python train.py --n_experts=48 --d_shared_expert=0 --router_score="softmax" --routed_scale=1.0 --router_z_loss=0.0001 --groups_per_token=2 --lr_router=0.00242 --vocab_size=8192 --norm="rmsnorm" --norm_eps=1e-05 --learning_rate=0.00333 --beta1=0.9 --beta2=0.95 --batch_tokens=[65536, 131072, 262144, 524288] --max_steps=4261
Below are experts of layer 3 (counted from 0) of a mixture-of-experts language model. Rows are named router (the router's row for the expert), gate (a neuron's input weights, with its number), up (a neuron's input weights, with its number), down (a neuron's output weights, with its number) and show model dimensions 0-95. Each number is 200 + 40 x the weight over its row's rms, rounded and kept within 0 to 999.
After each expert's rows: a language model's description of what the expert responds to. This comes from a sample of Wikipedia text that the model never trained on.

# expert 17
router,195,197,178,190,151,256,218,160,201,150,188,193,163,212,204,219,185,210,229,216,183,206,240,182,217,208,239,205,211,168,163,243,253,218,209,183,175,198,185,219,271,217,234,226,246,208,183,218,127,177,178,211,194,151,198,189,167,165,141,230,181,253,207,154,177,278,126,225,160,136,182,138,208,206,175,146,362,226,268,215,208,177,175,152,190,143,225,205,339,121,176,187,238,167,227,179
gate0,213,196,194,150,225,207,256,144,210,201,251,247,237,229,169,258,264,157,256,176,166,179,261,186,198,195,250,264,205,147,167,215,230,216,199,227,128,273,206,197,241,143,168,256,189,232,195,112,180,226,86,205,203,219,207,140,193,173,174,183,214,184,235,223,234,243,201,144,201,150,270,193,190,169,154,176,294,144,191,192,182,175,187,185,296,170,270,212,218,218,180,150,197,262,220,181
up0,265,258,256,204,208,176,214,200,277,199,264,173,160,220,221,231,87,164,131,166,201,211,191,194,222,192,201,211,123,299,246,185,227,217,230,161,218,169,219,172,185,180,204,203,198,312,197,183,177,223,263,219,261,169,231,201,180,252,219,239,170,134,173,195,190,175,225,212,236,239,172,225,190,256,231,212,197,224,171,110,198,228,213,165,179,302,191,252,255,206,253,260,234,224,183,179
down0,207,212,181,181,214,262,144,274,140,192,180,269,145,228,201,142,235,197,216,205,296,200,189,191,175,233,208,265,220,264,192,248,202,249,214,234,186,166,213,191,201,202,238,181,141,187,162,212,223,139,220,167,192,164,147,194,172,258,205,291,236,178,189,81,192,217,179,195,194,176,184,204,206,252,163,233,204,237,171,193,249,173,220,229,156,98,187,157,192,153,235,298,155,253,141,196
Description: Single capitals and short pieces inside acronyms, abbreviations and unusual names, such as RMN, SD-24, Gnaphalium, Juice Wrld.

# expert 39
router,225,205,245,164,160,207,240,211,164,120,181,160,211,202,144,212,174,221,278,207,160,162,250,188,135,234,256,161,185,169,208,206,224,203,231,178,159,232,246,164,243,170,286,189,214,206,173,174,189,176,167,263,213,147,191,198,219,191,178,210,194,164,259,197,151,179,228,267,151,192,211,115,112,185,113,148,284,218,218,240,219,205,163,195,211,121,215,146,279,132,240,216,243,180,150,193
gate0,154,170,250,183,167,268,199,210,185,214,247,247,213,131,217,205,193,226,182,276,265,156,234,213,191,150,196,202,213,198,231,180,190,187,166,258,139,224,158,196,190,169,150,137,203,220,147,229,200,152,213,214,134,240,142,235,173,208,176,259,182,223,254,239,206,202,216,196,141,304,252,147,182,185,277,261,232,262,179,177,275,217,196,180,237,169,273,146,234,120,151,171,172,223,155,188
up0,195,184,203,216,246,244,204,259,110,220,261,196,264,179,247,176,194,209,214,231,211,198,144,154,224,262,225,228,87,226,252,271,203,230,180,178,211,165,248,224,191,168,164,193,221,191,219,177,195,230,267,198,198,233,168,210,239,157,176,267,194,209,225,171,182,272,268,250,149,225,171,138,213,231,226,224,215,213,190,263,265,258,164,247,177,139,222,255,227,180,268,148,179,148,140,260
down0,174,279,145,225,230,242,156,189,278,165,187,230,230,187,271,200,211,152,183,160,231,183,196,172,244,164,163,224,199,123,175,254,221,85,115,210,230,158,254,171,228,249,138,230,183,158,162,190,236,113,213,183,156,138,208,215,281,268,251,176,183,172,159,145,197,229,198,158,147,193,172,197,199,199,127,223,188,254,170,186,176,166,242,208,176,199,149,173,171,178,203,187,204,232,186,159
Description: Apostrophes before possessive s (tower's, mold's), plus nouns and adjectives such as war, sea, border, classical, bedrooms.

# expert 10
router,169,201,153,216,213,271,243,170,201,157,212,138,198,231,173,206,232,169,239,236,248,232,251,161,138,245,189,170,212,222,241,193,226,166,215,210,195,207,211,242,215,230,236,158,277,240,165,180,152,183,215,195,186,143,239,198,192,178,212,180,157,217,229,275,123,127,279,223,170,160,177,99,157,246,165,189,223,225,272,212,164,180,130,188,156,124,176,170,229,95,241,212,218,150,162,230
gate32,159,214,197,191,164,221,201,227,232,187,174,232,155,240,185,177,197,184,200,184,242,217,198,199,156,183,178,198,180,183,114,211,219,159,132,187,216,204,206,148,201,211,170,252,262,226,177,194,150,187,133,232,128,244,219,218,185,221,106,241,181,262,197,253,173,203,142,158,187,198,301,154,231,175,160,132,171,200,235,247,121,204,158,117,214,110,151,235,292,181,224,187,263,230,160,149
up32,224,165,210,228,220,182,243,189,172,236,194,134,180,219,160,160,140,209,168,222,201,277,197,179,250,193,189,163,166,220,207,233,238,273,224,217,162,246,188,168,196,64,201,163,228,224,212,182,203,236,200,184,164,275,218,125,210,157,207,162,194,139,219,183,166,152,139,216,285,200,151,134,196,125,193,242,160,256,171,288,164,255,139,161,180,211,218,249,187,218,186,219,168,126,216,212
down32,185,183,212,225,139,104,193,185,249,151,225,141,220,222,248,148,228,183,163,149,263,230,219,186,158,165,242,185,218,282,241,139,185,209,154,151,236,228,207,201,140,173,227,216,194,200,288,243,220,152,250,160,224,176,255,239,212,248,211,195,234,266,165,229,160,198,274,153,229,255,172,229,221,214,206,246,195,193,242,219,185,137,88,219,203,248,144,180,230,197,192,263,217,255,202,179
Description: Country, region and state names and recent years after in, the or of, such as India, Singapore, United States, 2015.

# expert 7
router,198,228,93,163,189,204,250,168,192,131,170,178,231,242,157,236,219,203,218,194,223,213,277,216,196,224,219,122,212,185,203,108,236,156,189,226,186,162,163,234,251,193,226,175,271,235,135,220,212,184,154,253,217,116,225,245,170,247,202,194,162,192,252,227,120,184,226,209,121,143,177,128,167,171,165,196,279,208,231,216,176,187,170,174,183,116,164,167,245,130,211,158,193,198,184,196
gate3,200,249,147,178,141,200,242,147,214,165,250,152,181,182,208,217,267,148,223,161,205,235,217,203,111,301,195,214,180,139,205,158,216,231,265,197,203,178,180,192,241,183,196,245,269,210,124,142,171,229,224,233,239,207,242,170,209,265,228,196,214,166,186,301,185,210,211,216,190,189,117,175,177,220,169,170,259,171,219,202,134,118,165,144,217,185,181,161,190,200,175,259,115,151,230,225
up3,259,163,215,265,278,232,179,178,160,193,194,253,223,231,186,223,117,228,168,172,277,214,178,154,204,136,215,159,195,260,213,284,141,190,220,201,209,170,237,228,297,195,195,174,160,192,210,189,195,168,163,196,165,160,189,282,208,200,197,199,268,257,208,122,144,165,190,227,133,181,226,191,207,178,241,224,161,189,218,185,282,229,215,219,216,191,166,291,250,227,225,167,280,162,189,149
down3,189,205,208,233,281,219,142,218,167,186,183,252,178,195,144,153,195,185,234,268,185,223,176,237,204,167,167,163,213,171,203,244,134,257,201,171,194,161,235,173,272,216,205,159,189,209,187,161,89,224,165,183,175,277,174,220,236,156,202,218,126,236,164,202,147,220,200,191,133,208,215,111,222,223,207,140,176,229,210,220,209,194,175,190,73,128,138,203,280,205,172,175,241,224,232,154
Description: Quantity words before nouns in biographies and school articles, such as two, several, various, both, seven, also adjective pieces like -ular.

# expert 6
router,156,192,167,214,180,292,206,139,204,124,252,153,212,247,120,211,180,195,299,157,201,207,269,155,173,215,181,164,251,154,235,176,184,212,236,214,226,230,216,232,267,206,231,191,224,218,216,188,188,187,224,236,199,145,195,229,205,237,210,190,145,236,208,119,95,153,246,250,147,197,169,128,188,203,184,154,189,197,195,245,203,175,123,210,181,110,190,144,286,216,204,221,233,176,214,218
gate0,225,125,163,170,217,237,158,174,116,191,201,182,180,194,162,189,184,218,212,145,199,245,195,214,296,295,179,157,205,229,223,221,165,221,236,170,140,175,202,211,241,229,206,223,171,176,144,185,149,293,159,182,222,158,234,207,201,159,125,271,235,299,214,238,232,179,192,217,198,187,165,179,187,162,195,244,169,137,275,193,202,206,159,163,152,154,200,205,152,196,218,138,236,193,238,304
up0,235,140,150,174,210,186,205,199,158,185,214,190,143,158,136,221,151,171,186,127,184,218,212,196,249,212,201,245,195,242,268,220,175,224,184,215,209,231,152,183,223,211,242,195,121,205,234,229,191,222,231,216,160,201,207,285,198,127,173,178,181,259,139,127,295,232,205,154,242,216,183,245,176,229,244,167,209,219,237,199,240,170,255,215,212,82,262,177,200,231,192,187,279,284,272,185
down0,253,193,244,174,239,252,190,220,109,239,191,220,200,162,155,174,164,262,216,189,136,209,308,192,237,125,192,214,200,228,200,209,227,132,252,176,212,209,153,159,171,198,179,246,114,237,213,223,187,204,193,203,143,214,178,189,235,183,123,188,161,255,239,144,252,186,213,136,245,218,253,226,182,211,328,238,213,182,236,191,207,180,249,173,193,176,252,215,149,237,185,194,266,208,260,181
Description: Final or middle vowel pieces of non-English names and words, such as a, o, ia, ne, burg, sky, Singh, as in Baghdad, Chinshurin.

# expert 46
router,139,188,146,153,206,209,241,134,180,132,216,191,195,265,125,212,202,234,200,182,207,194,198,191,206,176,143,212,229,173,195,169,213,201,217,156,166,205,181,166,232,187,221,146,285,246,138,227,142,203,215,178,176,106,190,192,201,209,192,220,198,230,273,247,169,170,197,245,173,143,198,136,154,222,126,166,280,193,201,211,205,192,96,169,150,109,182,151,208,138,212,149,233,148,199,270
gate0,205,247,205,308,222,179,188,187,171,149,155,221,242,255,161,236,206,189,171,194,240,223,202,200,160,208,133,180,197,160,216,255,140,244,226,227,183,192,221,208,244,195,274,237,193,236,151,193,171,170,174,190,220,176,218,220,226,203,183,177,204,243,177,180,196,185,251,242,21,221,237,189,205,122,238,210,190,220,245,166,201,210,245,224,288,185,278,195,192,235,136,266,191,132,182,190
up0,174,204,142,222,206,32,141,195,157,183,119,214,213,236,165,192,164,239,129,209,263,196,180,184,192,223,190,160,239,246,198,248,195,225,261,181,258,231,181,166,205,151,239,200,171,278,210,242,174,247,245,160,210,216,225,249,172,234,233,161,141,236,190,240,219,183,243,153,123,249,188,232,266,182,211,239,229,187,213,158,185,197,245,239,221,153,215,211,131,220,184,257,179,176,174,190
down0,194,187,186,180,206,224,221,223,218,225,248,191,187,173,286,289,158,216,224,182,179,168,181,256,235,145,222,214,206,117,159,270,201,245,189,145,198,228,184,212,175,190,202,210,175,221,178,213,221,204,219,170,179,212,179,168,225,245,227,193,207,211,181,185,209,147,163,136,183,181,216,220,204,143,250,213,174,166,215,143,208,182,445,224,247,232,205,209,187,185,187,226,177,169,219,190
Description: First pieces of words split after hyphens, parentheses or quotes, such as dis, partic, Ja, eng, plus table dashes and cells.

# expert 19
router,188,191,107,156,201,162,243,175,187,140,239,209,203,228,213,224,206,214,249,140,214,208,239,182,174,199,208,197,198,151,252,179,287,224,247,219,191,217,212,193,239,191,190,120,238,200,216,178,127,191,148,224,219,116,217,190,191,224,182,173,183,178,205,234,116,266,212,190,144,198,205,89,197,232,178,170,252,195,192,216,138,147,136,166,165,138,204,158,242,66,238,208,199,164,200,241
gate4,211,189,187,273,191,189,260,213,105,233,205,214,186,206,194,163,256,211,231,260,195,123,212,166,127,171,207,207,194,261,176,238,183,126,213,128,186,246,244,279,190,221,244,296,129,195,227,172,176,146,170,233,165,123,228,162,222,242,205,191,192,224,152,240,152,164,250,256,179,219,176,217,199,215,163,175,243,205,231,138,204,179,175,276,172,210,149,223,227,147,205,189,186,139,182,129
up4,154,203,187,226,166,247,200,184,242,192,259,259,148,208,272,212,217,198,176,151,229,167,198,139,285,250,234,269,150,203,251,204,161,158,240,170,143,192,221,158,145,177,185,190,211,195,129,201,153,163,217,174,203,215,177,198,175,196,202,127,198,197,258,171,163,141,71,154,248,223,221,226,246,164,220,137,235,211,155,209,224,201,153,126,231,199,278,181,200,162,231,205,190,188,246,275
down4,145,190,246,239,173,262,237,152,202,191,209,227,111,259,175,201,295,248,188,240,186,173,154,189,179,191,162,162,237,213,198,233,230,178,181,186,218,207,236,238,168,229,229,265,258,167,235,182,231,164,226,203,198,159,207,217,173,185,233,251,276,242,171,204,236,234,209,197,240,194,238,171,172,182,195,296,146,263,198,215,246,133,279,305,203,231,170,168,217,148,177,166,266,262,140,195
Description: Pronouns and short verbs in narrative prose (she, it, be, have, so), plus first pieces of names and words like Gra-, flu-, Lou-.

# expert 22
router,175,129,193,217,224,283,218,111,185,157,239,175,258,233,104,194,189,209,266,181,217,240,264,145,168,235,262,141,192,158,209,174,186,197,229,172,188,188,244,250,228,245,216,179,236,259,191,192,170,172,118,205,224,154,208,219,172,239,214,216,167,240,211,122,104,142,217,231,177,191,209,111,176,177,171,189,209,176,226,237,155,220,163,181,189,158,192,133,266,172,261,200,210,211,149,193
gate0,228,151,192,134,186,146,231,213,81,195,234,209,245,179,226,218,192,249,157,264,241,174,179,245,112,231,200,235,173,231,146,163,215,136,233,292,164,149,211,258,135,147,190,185,198,143,137,211,192,239,225,256,234,147,187,240,206,204,222,139,229,187,192,187,216,126,173,212,130,200,190,215,162,225,212,155,206,212,196,233,264,165,194,212,290,161,246,158,239,168,178,176,193,188,173,184
up0,192,221,193,230,154,206,202,265,267,220,196,206,174,214,142,90,185,166,190,149,212,285,174,178,236,175,261,213,168,167,273,274,187,241,183,139,194,211,134,152,252,239,206,214,243,256,296,234,169,227,225,213,210,167,201,161,265,276,211,240,188,235,255,183,200,230,209,197,251,289,177,216,242,229,195,193,174,167,192,175,159,246,222,177,173,269,234,210,194,146,191,262,229,208,232,228
down0,148,202,188,253,186,201,218,230,191,252,209,181,256,155,146,222,193,207,208,190,171,168,185,241,177,188,203,192,161,200,290,142,202,140,173,216,154,170,225,248,180,137,199,198,238,181,175,243,207,219,210,212,220,177,196,262,163,165,181,167,189,232,265,249,125,265,159,204,182,254,219,193,140,184,319,166,236,130,201,119,199,173,127,196,215,304,248,149,222,184,277,159,156,224,202,181
Description: Last word of a personal name or title after a first name, such as Islam, Man, Polit, Van, plus it and him.